{"n_layer": 10, "d_model": 256, "n_experts": 64, "experts_per_token": 4, "d_expert": 96, "d_shared_expert": 128, "activation": "swiglu", "moe_layers": [2, 3, 4, 5, 6, 7, 8, 9], "router_score": "sigmoid", "normalize_top_k": true, "routed_scale": 2.5, "balance_loss": 0.0049, "balance_bias": false, "shared_expert_gate": true, "init_std_router": 0.00618, "lr_router": 0.00182, "n_head": 4, "n_kv_head": 4, "head_dim": 128, "vocab_size": 8192, "norm": "rmsnorm", "norm_place": "pre", "norm_eps": 1e-05, "positions": "rope", "rope_base": 10000.0, "rope_fraction": 0.5, "qk_norm": false, "attn_scale": 0.0884, "tie_embeddings": false, "parallel_block": false, "init": "normal", "init_std_qkv": 0.0324, "init_std_o": 0.0, "init_std_up": 0.0324, "init_std_down": 0.0, "init_mimetic": 0.5, "optimizer": "adamw", "lr": 0.00203, "lr_mult_qkv": 0.5, "beta1": 0.95, "beta2": 0.99, "lr_head": 0.0119, "grad_clip": 1.0, "warmup_steps": 523, "schedule": "wsd", "decay_fraction": 0.897, "decay_shape": "linear", "final_lr_fraction": 0.0, "batch_tokens": 262144, "seq_len": 512, "doc_mask": true, "train_tokens": 914400000, "steps": 3489, "dataset": "wikipedia_en"}
Below are experts of layer 7 (counted from 0) of a mixture-of-experts language model. Rows are named router (the router's row for the expert), gate (a neuron's input weights, with its number), up (a neuron's input weights, with its number), down (a neuron's output weights, with its number) and show model dimensions 0-255. Each number is 128 + 32 x the weight over its row's rms, rounded and kept within 0 to 255. Numbers have three digits each.
Before each expert's rows: "mostly gets" lists some tokens that are sent to it at least half of the time; "comes after" lists some tokens at least twice as common just before its tokens as in all text. This comes from a sample of Wikipedia text that the model never trained on. Tokens count by the router's weight.

# expert 55
mostly gets: " pro", "=", "pro", "See", " cl", " ="
comes after: "=", "\n\n", " =", "See", " \"", " also"
router:189166140135168120118137115129100128128185120169115137142089155112131159124097110116102102146162090077140124137135109191099153102090133126140125101059128115163118094151136113095091172131185151196069146088092163087157057160114175137134094139110115144110131098102103138125061134112097106132087091092156062121166112155110120085147112141130145137120151100156116148129134155115173103170173111124160090119175148109146124108146076143163056120125132112112199098147192127106080092152076151123176199097093106039145187123111147069187130161116149195142172171098118125107129176134133132150135128150139137164126173162142117113141103164113118176085136163182205087120145180191117151054059159110097131158107184079095131084124103159148130122134149094175163132142116132145087107161061077
gate0:172094128137132138162063092060055104124096094068128138114152148086094147115111076153132075114161088078211109123181129123203135154125095136127087162062111088105060146151136147138143097150201134116118150111116141072122123121159161135116141102076074131116122133109121105108109100127106137137166137111063118158083140106116097187101108103136147145113095094130101183114079142138127119152126087142122115101143096172105118158173077156159099095096061179142168214137122140127077113110178099121146118086108184067165130172113174145095123140163141110160106148142093094131150124087148130144079148118166167155111156103104183170088120147118103130115067191116097137173206169153130122127128146102127133156121128172171146146168160162153153153108084116167174188170068170094106129139178102
up0:099093087101119115135106114101183171098187128122068114165154096128175127165140161117141158136135141089115058146113133134115147158123119134089143150170121046106157140111119069110101142154113069107122150143127123105103127177108131102084120137122182107127109157132127067127186131197144138133094133169096157130145145163130118104198094209125092096128100153138134116177116145109115147127091131095034176128122090109167172147120093062088171095161108157154111080160102086163113085160164175116170111157125085174139146140161074122082113152120148088152135130085127202125063085162149093153191101125107113153182104131135110076131135162155134124079252075092108138148096136096105110136102076148103177127104182177131134098147114145155140157103127161172101082143121141147120114179079094
down0:100127115167111081102123183063131125109138112160102211109109094141142134180063149130065124167156118156085085117091101173125140187157128140178082151115115084150121107079174124207052169180145156120126182101158180097125167133114150154164120115146091134124134156117130133091093147157142105112137146190083097117095114096154141147165143131119140143146095167098122089096109116084124115142152107134140134158030121108133161111119143165148126062142146149125092138088089117132095114116080140157120175122118095076110118087115164130156163114199079148110152126134158104121131100100168167092146086119139089038152132167064199167141104156162126165028167103140066163175119158107170122155130101114127147107130063116101099076111164100154181145120096116135105129134097069141120163149175114
gate1:153133093098138204200071082129128184151154105093140136100144133155161151154145135099116109123163174155177105177121126129136144081124191121153103110073181150132141149172128123125099160152143150118092215179134101099124134124110069142117105123130142122118163119135112199103109133073099126206116189127132128082155157156126064147154117128076116127071126120102120160177208185157111111149143194140100128134136113120165162152140102159132157123109139148146100125138101138086081097204151101118139112121116079113163169190168106117156092056082133172118147123070102138118131127063122141148085108141194182102129144174110131180084145176138096052178120125122113177176130090124129114118164156173113155131099114123065157140182154136121120157167099188197145137107190154110130116135142097
up1:149154126135140101122094071127154162140143111166140125146102124115134181132186153133090111151150152135178078099145139076096101111178220077196179116082129125138160112140120145136106132091115101111097137142106126118150095100136142165085149111094142097109149135171128138107147140152170095139122124086126126152187149146162122076114118112086112107015163131157116073167174090173148146037135117150065118181170154166121154127183119094107169139101070108111099157143129086151086082153181079180135143128124115101123118145108154114170080157104115092114108152106122056094158105114157150082082150129169159125144183121143080118145222170117146088151168143187080100167103125079142130110140177158129092110162140113099228152088131062131149163122122180112184134157137159150125140115126130
down1:043166105094134153115126065175118113129091140164085175085163131200107076154065094054176129162120165167116078125184115121142152118184127109088131097093151120153134097108104124141163159168128105075094162080112150122159114082146133140102117130155138179118152129112107181152136182108115155163150198155138125159085113154133102119104190189101140186171144164106099082144136184111144060107121058159173084099114156114072120041158128155192150146148194109214085138174073119131149171198164123152126129110153126089171121143128126112135106165153062162148149093152090173178130123124138117111097151102124116132091139147112107172160116156118155145129085172142090179120134154108153108118129126119112137077145132099132166139072131128168113126139177122134132138122093114168153176145109147
gate2:172148148139131088167128137103114079165139111179178131115116159087139167042138137159103149065175085156123099116091100168096067146147096106163130116159155211143101145121102119124102137086160141111142159128161218089104125081130129095085133121086121121171130150110112102087146171079151188141116130117100161120105139156063213146083126107164119148086102099124158153125120114091082129144160111163124132138153107086104110143040138149139094149044094149100151078144087059162128131188119127208140145119150122138172123116126098111105174114136199126142117162161142129144149132134049130114139179134190082105105140092176161138085090173143132174150132086105129097132110138112162135047127106091120101114087153131166101061171107143114195146149127108139152155068132101147105119095110107
up2:104111155175128107121090099155141126154134135068123187121169090139168081094075121124136152106067117136110137085192145058133078103143099108135137141158120143124079147146135067163182170145093089131188147099053125115105136165155119086121115171111181162084098123170096091072105090139190107142126126066179131119163144113134081119141120089082167145125087099126116160122123088143120151098081114138121159148100143113132125118138117174119163205073138098143101086107145144101188168040122150164113097052119057138139110128081116180182150073119147138158105185153113081120104134093064116135113098142140130145098187166087101079105178122111083142084134108109133096099168088153105160117106176093148135109086187137186139151113188093114164150132153083118105112123128083118106156150168152
down2:126102119030119074125112100124183065092143147122156109135120157091118086137106133100150107130132118181118121181142099086148129155110148090144129033136114125001123153156071116136106164134150072110101115133111118109112084090131115070122109120167063158160127145089122095051147172123128122151161100121137041110109137156090068102074198151131128173123122173152175192133120150078086111112092147115085069118105126128158144133135125109144157139148164179142102116070084128106108143128117088132143109131116144110119182119193170114115164170151111121103176085102167110120131101125149181152130090175129106074107060125153116131139109178160093106171105095108156105117148136154088108163156132155153148128165107142147087092110146134065208112079134101089139160175145119168067126131149130
gate3:160147129154124100086078114108218175138159140098121130116138066076124115134122149135086165103149121099110127128134120148081128114119134133109136089132120135201114109156186122134204139164142123117111089049144112098141146070109163132119151173142139104079089081135134184145138127181201203086146133198056180179117129139121123052160092141158087146167129124113136139163176138168133136081138106092114144156045177181134106055154182085126122194121110086130123087119119139062143104132146134178158127108136047107137114130118087139126161142094111138137158102040189137143160162174100147125144119157089141130106165114119105104188122187172128145128087132132120144094164100111119151125108127101134096109163093077120137129169128102138149099139085090099125171191095146077124130095113168
up3:125094156139163174122098167141107201128180142192147135118043107070105126081110143130103146153111140143187095104194097107043168164121078116143129145104209140149115094122090073109187219175134184141117119168156096132112155178111222132190084191122124130160121123157106151151123102174089167118120146094129086126157088137128126105145171133155084119139095142108136113177155079096133140108112113102110121077117194139138115124095128096074077115102139123150098200085155092092112099144103203101138159109132152183114096116132095149099144167071100131123117101138152131134140170145138152127135130131139091120110146118086165107149115136127109021093143143108109141142135143080114130101130130098129216133144155065114166114100145117149159121123191160152177168165118135135134087139132134
down3:110105155148162111170156139082127079163120167119148167126126105159115102089158110118144100141112175117144113113119076144180186119076096067164103107097130172085179120090114147170119089162117163159130154130181112130137113148146091131123120052152125079082125160128117150147128106187149141103086140110121070103216142103166150153159111128138151142170105076155115078152088169157111082095149166096061178097085141128155110133130160128086133162084075109064174153167186217090106068148112146123090107149125128136147120104158109152150105133123112158193083140110168126162142159099090160157102227166086144141203072114081105088123160179123138156141127172133135124135154175168149141092164157120116140145141199195085110136160166172106146122129087188097124098110149140130113105133128146
gate4:146095075102173070090159114110098193112143138131174110097107088134128114114105119102112139085159117091208124112183131143100128151129117116174153096146087127193126144128174165122154089098163109100092150108118089046095107093097161138159145094104130157149116094167132171121077157125242160108117197169105171097094135113127185091115165120141095164126155120114152072119117123116170118135182141127164086123109058140108101113144174183091089140111157146173196106149120133099101156122095129098094169117170127053177117077173189081140147144126145124137170105093141121090169102142164071128115130148175131159148095126159190084093141115074141142137086198142155113125092134086118114104099118152111093135120200130161166121130178113127081125109135100190177180153142096118137121133079148
up4:111120139166138091131185146118096057104154122084129072052078111120126058141130149147159102213053088128088085151139090117082123066127058124124110098092138154099153139093128117130143149115183140189073119149087160102166080117085227104163121124154100062110076147106134144150110110122120132126123117135165080114146143133109114095109127131133134179157085142092107119098101213086156100171159156137129118143128148083120152102081083082121132103170072112162131107096159084056099126084085136142105066139173121131126085117171160087142114117146106115179136135147103174145097155057157115105112158155117108136115142102171134125090161123095091159139133185106110151101084157067126074161149096101166137118137145141123112153137178122130111104121128052129114179155136060150066117130097128
down4:097132074114093125200128172107125088096169118088219135089191131095090175145133164168084156162197082071108109138099133068120107122085090100155109135092105140137100168126120080141069139111151149132110132096124130174131118118125158137107200126207152118081147107145155134125137139112127113162102093158100103097128064105139140121083091114161148149119109072127069107147128101087122104083164188099146105116118091140182175114183101132107133163148098138190145114091154136166123070130104118161148070182115201170144091146106127193133111126055137088144129069076175157086109143111094155135051121151123102169101161119102099109188134144148196100169117126140141099085145133119124070126145146141164158102065122092121137133160101115153123137179097138130152162131131168125112123105193082
gate5:160116078107140103127193088134067129122182114152118187133173160088132136088070154152098136115076145087139104102119104137059167108118141135156156104179126104163103115112124166163077161152179111115104115093118124086201113132125138153119150115154161132119089132089189169092112172054111130132084127085052119180128092168175172156126084109130109157139126126212137131129085155144084125132141136151146123051156103098143106105119197116145102154135172129089134105178117132186140094101118046100116133148114082113129120130153138160174160148139100139186145148097167115127154169153158101079153113086126163202091188133124180213080109137157162119139126108116128137134100155128105156107113105134089208141129089128125108091154085193142126087220150121116159154087112122096148109118115166
up5:139082140129143137162159053106111086124119138158131144108154059120082131101117152143126124141182227088159130120111115183050138141168121093145094105142116143131065107164060172081164125140130103129144103157120152093125167100155171177137125099167192127100191173099185114117140132192116147121039127135120056155127105149135105160125072176136103099160120153103135130109142176164152097131154097090100082138059116106100147103118121139127110169174073137130158124081095165167160160143073209122113138161120118080186162135111133207181103128063146140130151140111139118145111072133123163124107116081132148142165169125135098171107133087160108181166142131138146139141216104139116110142105089107090168101134087060143070093150116133142082157139141158103149108135120157098162150169113151
down5:161130171146092156182137155131185141165101094132112146183138204090063128132130142085142091140148145140152092128118156067165110178139179145061103099142083100083135090105130089153185147145157124105127127142124127061127123159131133142103125113095115147136157129166079188103188069050091180138103135150121117093086124152101166170093121085163212153127067140042051115103088095124109172140107169054129128153154141149131092126108102105135145149088195140131111128082119116121185163141108138109133098095137056156081097141128119105130217135096121138156170132092175139136176102115146150122133149098150071145140114092157114179120182067136085096117129168095158141121092074092150105143143127114070083141094125092141142117156110083105117137170125136151188123140115117127149096089143096
gate6:166081149103116111100150098160148123127174154124150155152098064102103201004037104139077177105123102098098192132124095159102067153116105131056133063113076120133130126126128126093184141104148162129171101139125174100119108209098143200109141070089101145161116153185109149103145113096159149140131140173115074130114120166148085105149123110168113153136133152133107113123136119144153123163135131117138109138069198086104147098076151094136060176109125135143087164124155123101134095059127147174118101122130121126141127104117128144151078127092156187094120146124175130160163133151141115118144044160151122130120190106119136143142151153128093164152111135125136152140155084162124138135080167130132158124089178081117104126176119069136094123155066057134182190132090111065085141136115114
up6:110165117166128131116179132071134152105079143068112086118121166096129132177163122169136123133140142128160123096129138096125189125154108077173172194073135136081129142090112087159174089155075129115054082126159101122192102112127172062122105194177121142109157146113167102105105133208129153139093109072061158180113130126121169153109164173101146161153102079174136133065093104077113134136075190120160155109183073131141086133059120128148181108110176130115174108143071137111161119099138100085113129121177125115117113103110091140089113155137101110107147139124136133089144113104122206095127141138138111147170113136146075087144097113158136119123152145134130110121134132096145104169180082197089085155155107172106151147073081133135174161120151205154080070125063117144113125138189127
down6:097160199169123141109163097071138082144105196166163133153168169097130124109153111163160150175086149122171108112174064116111148108160134157118118168099134139153114110141122122135130163106143097132097105157161100076125089196149127101131147123108117102148112116140115144186141107126170075169172144115080120118141144117182118100092145096024094147081101046156095154136107100091139135123150139131123085118140177104107079121112176148178097092173179116088130149129168104082134088172135101092157136145145128127116058093096189182173124133133160153120162152082076082112118095106132166126093110108128108139117085183163135057109097050160170092108140093092137171164126120196112119178113082162128124031103182093164128149094111154138115075129119141153113090111175096134124146119181103
gate7:152209093144158121100112142126123099169146112109151176183106114153084133132152087144089151094143150116137072149130119177074131097101174149123165121129137154169153177135113115047119175130120114142096131070136116107107153106113144187145065103123133156152181104085148191132185141171104085129147076083171107194184157182115149188107114111160150109182150147148137144123133127152109070166112129081097117137116111179132116124106117067114095113136117120151163156083107124132142090147102107104146123139099164127233111130109141181155103133092140086095135108119111074159156166136112206183103138118111108113091111141135179145132170159165127112109091170155170196182127127089145116134090152103079110170066095086107182086104099145231176180084101134099145153140119164120098107110159127
up7:145151142100111147090111135151144085100149111121142080076161137098107159143094158099147125136137105143107155108136140123172122175146078168110129132175170112118091098114136147175151041114081205096154139146137134150183111132134103115085149155112128129127121112096087050186159143083142124145069147106164166116069103119161072107113093164143097119115164144079150043145093098091117149104139198132173090127086120140120160127160124163134082133128090123158075085152107141079152224133150094112090148091068120084138151135141135094113178150104185158127100160128119133168095110120146073122116068131106128081070162146124098119169102137123076083157153117073161095149098123148147122135181150139147128133172130180141123147170104095069097076119145119217147118105137158086124123220181189
down7:168100167122161112106111144105130096150138133142076136134079127198097146125181129077105200139168112131113122165166122136130093144155092084109210147100128171120137147063105117141148110115155186116121126089123145197103148120121138168152113070099163157124105142156066082094130136085098129136111154096159186087151129157178097111129159168131125100162102131118135204149136138059125149153123081072105151101104118169117131139146102162112168189180131092098208135126086121152107113164073131046150115133082149136138123106099152163079124040125190111131069141101164084124158085116111134120160160121118135111149151126052080059167145184100131145090090097101206076117103146060119168134099085092095076117156134145123123154140132135115141125125145074139161132151144147095160179136155167
gate8:073148140121139229144117138138132162107109093158142206143142131171119114161098116127160151128108072133083148123088124120156119169073079159058091170102121062098060131143076189114111116132114113140116153133096072081156142199117161143106133148191163045121101135135106124119147108138142097087136157046153173142083096129144142042130176160127112169112147095116089132088065153076127105127178155148123136107154150158101056152152126127187146084146088145136149114185150090120120181146109137127156132163163145126144122136134161108133075129114200111139146106122121146157167138180165154114178128155147118180166102090110118145104115103116166166117162111064138156160120129122089154068149160123093128133105165154068110108121137054175110173161132102150177143127205134144162136166128128
up8:096098145144115183110131149074125165107141170147112046088116106103086132123118119148187121062143136090124122142118151114096202166190121153167141102157116194126137158098082103157110115140162148094165196135139186128138105105156130160074162113126145172186107113125107103186189171119085134148122113164130195138191118167118105147141051157191130165081076082127123097169156167148176134166112134136141132108161126130152129139142168135128142079072108147104064112075094122123121048215122099192118117133129138122120111144060100160122152099146129120115124146185175185140090140132102108172128114159169077098137127136131125134165137162147130088079098080116091137122154102122149120107104137156087177130122093110137113160150126182153114147086145118084073104028060110103141148142124106
down8:122133049154133177126146208163134203144147138143109099177117095119097127136124077145131133112134170096181111189089159068111067190145161165108162163125155150095146145160121033194167154114134113074160113105173095072109151117073150080120144106144113213114146150144109050198191179098099126200104114139127119135139164171190157180106150157117111116082131132160157131130128098094106132143144124075173093157169087107122138119129101137191126170118140056115144177113088142120152080130161078158128098155166152151134149179090148165149160118127160085150070120147127046110157153137139136116137150143143137163141154134169144132107083165121101153152107113120123099148115137109118117160101103149063100150114128086096098119168113057185128134123097106114113160127160098155120152122106138
gate9:123140101129126206095099182089153185076204118084161087156170107138140110117080175097126132132133139126170109116207097120119118142142120160156139076114133123123109075145141119142093170144132102139105169139133162103116104179113110174149105183142117135120087111195122178102170138123131169130171133149142076110149135115078127093141013106139108174097126124155119118164138178115114123153122120124094136096087171114109164178182154134138161149148171110130148102137159095151065171152148094094160094122127186086161170101212107183147170113105141084118126129059128139085103083126075104206094128080076159125096074147050170078092116100164127112133126139126145186168162147112173093164145153111154162102145136131105145079141126183151100200089147105129128169129128137109122155165100119
up9:125093087092142133088105132129103113152131117112130090162167149118149068156111138114103093139105108162150156169093152098148146122076093138125083171114122084163128128147118120105154105145095092126148148131163086126115153102087115153109100188075106107184111061150110117104126177127148102099115038137179070136081115128109116104117070126105085154106146181139175101144151138122132204134096101127163088163134135124122100136207140190169232121096131105127120074090107135146120161124108161137093095078103105085123079143105115107149117124149187139106117118160118104110058142166112145169205140123086091088169160136150112034123125137153039062089160130146147180210116149106147110133101087114184188093083144134140110133093100176146108150134138176153108099100048141130144113107132140
down9:152145097154116117152173115142123047101059145114155111108119109107114163091167169187149071136155083139149111080113114135121143160101100092119060182095188162117196176132148107145165141137139123123132065148130139084110152078099127158135144152131142099134087126080114101137143126154175107081128139111175148176087158144143185071112135017081073170081127116115140133142103137099208132083118130133200166106123108053123132144116075152121142097139163170146143151134143065134168059129182124075083089136082105116114095160181085127117102147107113099128149098161126138042104158145140150170090155112140154176093091090116112127114156125151141169151104086120118119173072088174112172125105175175114112136134155060087125109155106117128125104102106147149075116102180151157147095142137121
gate10:157072130054057119056192147107140122172158148128119132112146132162114163109133125161129131130109108091151110143097086167107109105149120182137103121137112144142135150131156091072056160167107165134142127107110079125149161130118138124125140056148159130075159163083118130172126156078143135125171103077058114090074146163078148126125140089111145118144194091107074086146121135116148093115154096138163118171184171093135135137115096125162148144047162149075157114148138130209207143146084086143133167116078117075163138091100170061116139166091154094137132115073170180161180156155132087105126114125092189100132102185122161160071105171094170121128100120155134133154146145155160168125142138122121162158126161098127093100096092143061173087122116092117137206146080143143114091112093167
up10:096056147100146114117161175123090045108117155187134151128101141149109153130143095097160146194118101095103128095166111190161158155150037176172117104106098172065115122133137162103081119197105107105191143155139137101085127116151092110099114083152113098104072183168124060141127165043127074135100136167133107181075121081138118133137095114074144055102077182172136131096090168178161136130113203125127096092128080155100127169107114119176108145124105113153197130106118084103133123130151116177157033067148160138112113163102109084150122114129152126114106158140084113088079141131119171118143172134144123116170139112109140110126156154113097118120121144149091188129059156111127116119091131117135095146105168177195168076107134112129137177143133112135141155133120071139155146141140117
down10:236132149162168083137144098096117139132141167098121110140105124107092137138098122102064129133203153135111159142120140165109142155101194182145123091126095124132115137069139123181191166084076124126134144148117100168124151139105100123140115147077146132144161182116166141093129141101143129127159135171130091075146169099053126077138113120088130158175153141118107169134097160149127166166180052084154130121124116134099068145103084142130106161112127069159113145123168183067125141139107133141100129141176050165131082098128157121142095118113109124099044209158105224139124124096104184157103213172116165131170100105191131111133166107097091120131173121092164179133115137153140139155175131112126093166106109095185203118146109167135138171109105153109138105146099135063108120150121102
gate11:153132159116106168084089135143134129074092141075067204121055134098174067163139157129136103141192081115178069125152071151112154169087156067145214091182105148104071177138124108171135097126129095136075138105083132075118066143139168113157124151128113173155171215124167163113128134113122110117148114125112127165159145141115170094083091132132025166140166168097154128112098115169155113143098144160131105094180169145106154112096147075134153170142105108117138071125160142123145164130197152120175099079130097150151132114135119127180115180108088200138158112073122164119164092151085221114146123141149183145146101138142145115131158120142109125141121154093143151077145091165113146106152148149165134096156131069077132124140121145156172145119148137136140080164160136140092095164120127
up11:161144093151113102124178142115107123090122164113100160118147185139130087067113170117206159181162101149137081128115108101202157103096133123147209123196076123070131188150145141147108079117160088129189103115172133087072106108170102107144149137131185059172186152105145129200110114164156097135142120124138051177114119138135183116148060122125059081145160086149164090146136074138124101116102114143158121167092073105134152095077125147116168138052128086118137185074116138051095152151170129186110129097056090124080176115088129116124092135139125171139161087080128094131137119110090126101152076092137134151088131137136100136100108145128102128097141126113094153107094116105107194130148157151140149133183142120139186108078143113131096116148160142140153090122124144101112091107153172
down11:109092173084151089162158181147145125126156135154135171193126160148162116155104109125065122107140126124125100126067135115096100133178146156125150105154102000153113130162080170138089165115157045142126113190109151127183194154153110148194151119158104126103162132138123143121163112065121118182090080155142055129209121100168117146105133139155090144128136128093130158087136144190130166111175142155130141107152119142137111140110143135089150144141138176081106166104121194099180053184129109057161066166107132126149097121121133203089151137121141111152144157143106097135137159092143145115134175155138116078094132108156141134148103140113151172152124119089132135072146155076091203146158106120180122167114188131117143134120068162129138106093185060159102155157094084160109145121102124
gate12:113091133085089102060179063158151104090176114115137115179104206148173103084170128103114126171095098114162136133155088083124140091169113139164164094162118105199122080145139096146204167099140113167136103144134150134116108151146165180140120131115108150160142181110132111088109150137169138115106128118119167165126151159164135153116151114079107111160165088109108146151082144143073204087062107160126091132126189190117151119134139122085107132123178188134150075206151123127144090144120119167088108136056119138090134126082135073149120175094132063102126166181132144062125112107150129150154149119104175125120131107123155142168080134106182140111126149172133140110078149141082122109072132229163179117170141031117130081072120112126097080135117129167163112152104147113128108108117109
up12:169171111145142133155108135094159095157173120176111120112106209124135091131111068112153103150164107121126107087140177132141143095098131129166143185119149165156071111109092166132171134109099118133089129109156137126167151121116123164107111123111137139117123086088129095117107144174154124143106091130123116196171078072086194141166152136099103089125128078147109178169118173177095149195085035068185072162089132113104138092147144136058064128123086180145139137217119164077125152068192140195142103080150116061143119131126073142131126113145092130141212126135106127144170124133173151124140171126130156116083106102142132119109116148100137193125148137173089145130095126125123197106072090158042147103164155124187156134143134166153171098167115111122141109147153147137117129093088092
down12:074149118206155163134155136132143119117121145124118111146132052120138168077124110158093113151165119130122152159089117187179097165137124135110114115139129195049139153181154156105111081138116140110178176103144064099150129155105117127125124098121133163164126160101094133120133100124069152135133135179116156077135168109161108168087141132144121145090155133130116124147149172026127084116115154115136142103097088127171108127109071137194147154137094100088119126083082069180116132140097135111127119104154169112136095111124093082088147091143103123114140105073138045155067134093112191161089102117180113129111098138150165096143140154129090090099109099085174192177187145105142135184209164143151077170045100164077095140150091115147130185123076147195102112170185120129157135130105151
gate13:175116131081188119108134093111163169130146131153100189090100093139151138063168112127126134106081075095181092132136124199093111113083175136163102090155144121114144100100027110160092163157119124131160078117135144130165133157136144098067123088094115107113160109131082108136097169062122122120114167099159081157091153082123109059122135127142100102130121110114160141143110211117154130113147141123099123110132078051123119125086094127149139136132078136101169147150116193088120185071114085159157115039179105127112175163050153148165094092120130134097158140130135092144178103136142078103161139139174102150120182106098156148093104143104113124124117167144060119106119096102193116098111099114102123146127182166072111076065117086139124200179125085078124152135137110097139109115186127
up13:166122109110170099147151152112132101094157168109059100150079064090156110117149139141101159103131088192131130140079062173170138120080140146127067087129127097131137123147122174085098170123163127133182071122165147084177130152180170077126162116058132096094132143137090133107061141100168097087074129135095077120108166137098121169082088080160139169152113120103114063131078180163079133129152124149145123090125121152111132085052099131135098089159133131137172129154146126060141089103089103141113173098097107149106158157067149116133137118135087127138137190143137079122156139142132103080103121143133099187066134104113114107101115121110181127136107148126157076052125147165167154079152122123208155099170120115137180105097110102121131163144151054131172207155172123186153105159148134
down13:158132133134157160150170136154134069161117155097138133145125160083121110194113119096132134026174104149114104116153135115122122097084110162140145159059093140137110105159123126094095135103122146146160139187109113152109176125177063114194153154089121147127145135160177157112143109067114144105129073131101105083145089128194101189096164135129138126126166100124133177166118139146153097096136089088129106083188113141160099115092168159110165158124113159150087093141137117146145121113110145097102121033137140143101113091084081142093148059109117168172175071115110172121076132108092150184068087124145155125098087066153145094079077175220137128135101115067156142131143168150155159126121121058089169202100097117141136139139124059091158133128121088114176102150100098057157117128139157
gate14:153123115123153188131121152119121100071128127112107113115075098087173203119130156157116109118187128167124109148150112207141040101117136186115075066129203136150135116111162156181066145098167119150087132183119160078124132137169088135152140100145144198118086126096130156162119177137146113129145145121081107151099145088109110115098144085121125137144080162210121149098106159113106186144146063125119101085145131139079170115131079116150072163102101143129124123151156124120157102170128148157121144103205113087104105177074114126174109162124175141175178083158113194081144118144194124145138115191156102154074189131153150052099095104064116116111150164154105108144134120162141104156125111141197148169154159082139102115128118125137143091127131143133201181176167139097111092103116127
up14:129151122160168113101106149114154187113119122127145150111130135128101120139152171124145146082097133104182093125082141117109129123112128106140133134137081113114046087176090079195142115163166115145122142146104132137130128148132173124076152099068093162147050145135086126153133145165113177155166143198140120109121143137118099118131103108138158131094104080075107120051112069075106102161107074187145098091119133173112143143178128182096118152120153163163074149160098054122125116092140174080103102137117090131151102131141143170135152072173143161163145125123163134153111111111141164175161102139154101086152126154115195110193096088118120097133172132166056113154151116124128099105125149107149078109147061090181118092163159110114090118201121185193147114148102092120000118093148179
down14:091114151159081161128132155132107125158140099194100160130091109108185118160177139109128124076128096082119119106158185112096184128193094093157117114192132104110128136031102101098089121209147130067115122097173194137183126113156142090172157111116196075102126138098132136081115128168144125061100142121105112143146113132151110129121166121138164122121155129112141197158160117168120174141109068131147119032140114085131122124209090124169177093139175121129128077158147078128124169172132076147128111167149090128168119146161127095087148152127156078151072124132161122126094110096162110141104149092094150168124133169164123133115169120121100161133135145147108180134201093186164169159096102091134153124139161091142159103111119083110136057176173158143109138133082171189102175179124128
gate15:140119149174132105072112139098097064151087115142120126161186142110075171158178100123136094168127107136152097151169140123100131109095134124131124129077125158121143112157124184179095119155108124131112154151143073101086124165111105101121076115130084147120082106141153123167139144176173152114121142081180124153163086114079182077161127131100120153161109189122141158077149150190129176100140117147124143099156151147150160127151083127165066141104077113122146111153179174065094089159123113156198143125168098103114150155093170067143120194101178140127166217141104103092181156139151173172189154095113147105141146115138126101039164061113152193125109158120119125095092179187110123140150141107149127135129114129073156124041182101113072091072128148135100142142145156176090079149119087
up15:137103144106143096151159135111134121150064157108115142157104116163089151169150104162113126123178129174118209108133130138152128192100171110099116132101145146124096094102084136122125138104176104117161151182097156091138105081154124119088121117127134099117220118130071136168148099140122110077237112130094137123132143100077154122074108120115118148111084126145143112165076066127117077153170125172140091170199112184110111152128111090148147117121134053142117150068125103153132111157143120172117135106090159158023147133094162140152100094126126102172197143166133122118125135116087128090121087154100104052176066159112133184112067154116168153112139139126151097144119111091150144131186183114126183067117189134147213152159146100186157155103126133144125170105175110092125091065135139
down15:166125133166109142109142083099109168108166149137139134131107216164144135086175142126110169149159095060135121118141085077090164083155101112117185145125076109157160116142159106121187180127135101116110156099113103182084146184124134099124158136203142123118127123149107180130174106112137106141165051115180095172132159162120079136176130149103139107140091161158146129098087150103107160144161084196120117139106176127130199129090142108124105148129122144155121105077115119099056167093121135154153118186137145113150128121149090150111163101097151112078058138124089137125141222088081134151132178114060121144101037129146128091133138161097138127136169096104162095138095095170120166097156123121153103125162119096079155081126160198100100111120114165121168098061175102066159088151093056
gate16:112098114126134150051079096125162106129134144094147112107150168167165081122172102135127073153094116125141150070187138110175119112118126122125106115159150146121092086118099125075180126179115118178121119123079119135124176237156108171120128165145126163075079100118082186116088083185149107139131154082184038094133151131108128190132108174100196155178134133092137134158138195105143173145116117053121197172126103135151158090162160111146177143154131121115113119130133147129142136086154097109146175128140118134078139113144117135174110185112170113147107164187115150109090152154136125174185104092146143131119132113153083129121133111114142165139168126146172136114151124207129133224160114103169166089143083032135115161111148153133078094048113121129105138135101112143137117180144143
up16:106063137135089120113141172153140113105171133129132093137124133123113103132118158045135175119081156126112124109124112114136075134140027136167111086150069133082096130164166162149169095110163171128136117141091172112121166048129140140189068081118155140095096179156188088141164159067100138146103139149105133130096130155189097207083089152123161133152126140096128099110139105153127132129093186173103106175063132129125149116104162211151135089097144159109118095107154146145125127166159184152124077136143135157121174124132150116098186113149153129170105121060106113164144075108152082072078142128131138107136133090146095085181169131159132088158107135083084092095105100150148108153198108092160129152089072142166117196103133070127128137117125118091167139127100073115086150093200164
down16:112096141113167127144156129160124137128092089117138094111111142100160095102129087173179129167082165106084095101154172123079064148132141136131193065140136147179101110088093089149127116091124139117155070120170103175051132153120151129139145156103114105066101091138091070104104124111165070126110116165137068123161079179110087112119116169122154124090152109146169171094140114086153120142175125146168096170119100136159083125125081141172102151095105062115083116117086168097169163118138146098150223136153108115126148101100123073183076093170158138162133147182069133055110156166107085133203173107106116184144169162123142192163089074103108204164119105096176164107111153103112121130066109118140140123154126169144121173142115132141144149085141139097101113151152124125105139186094185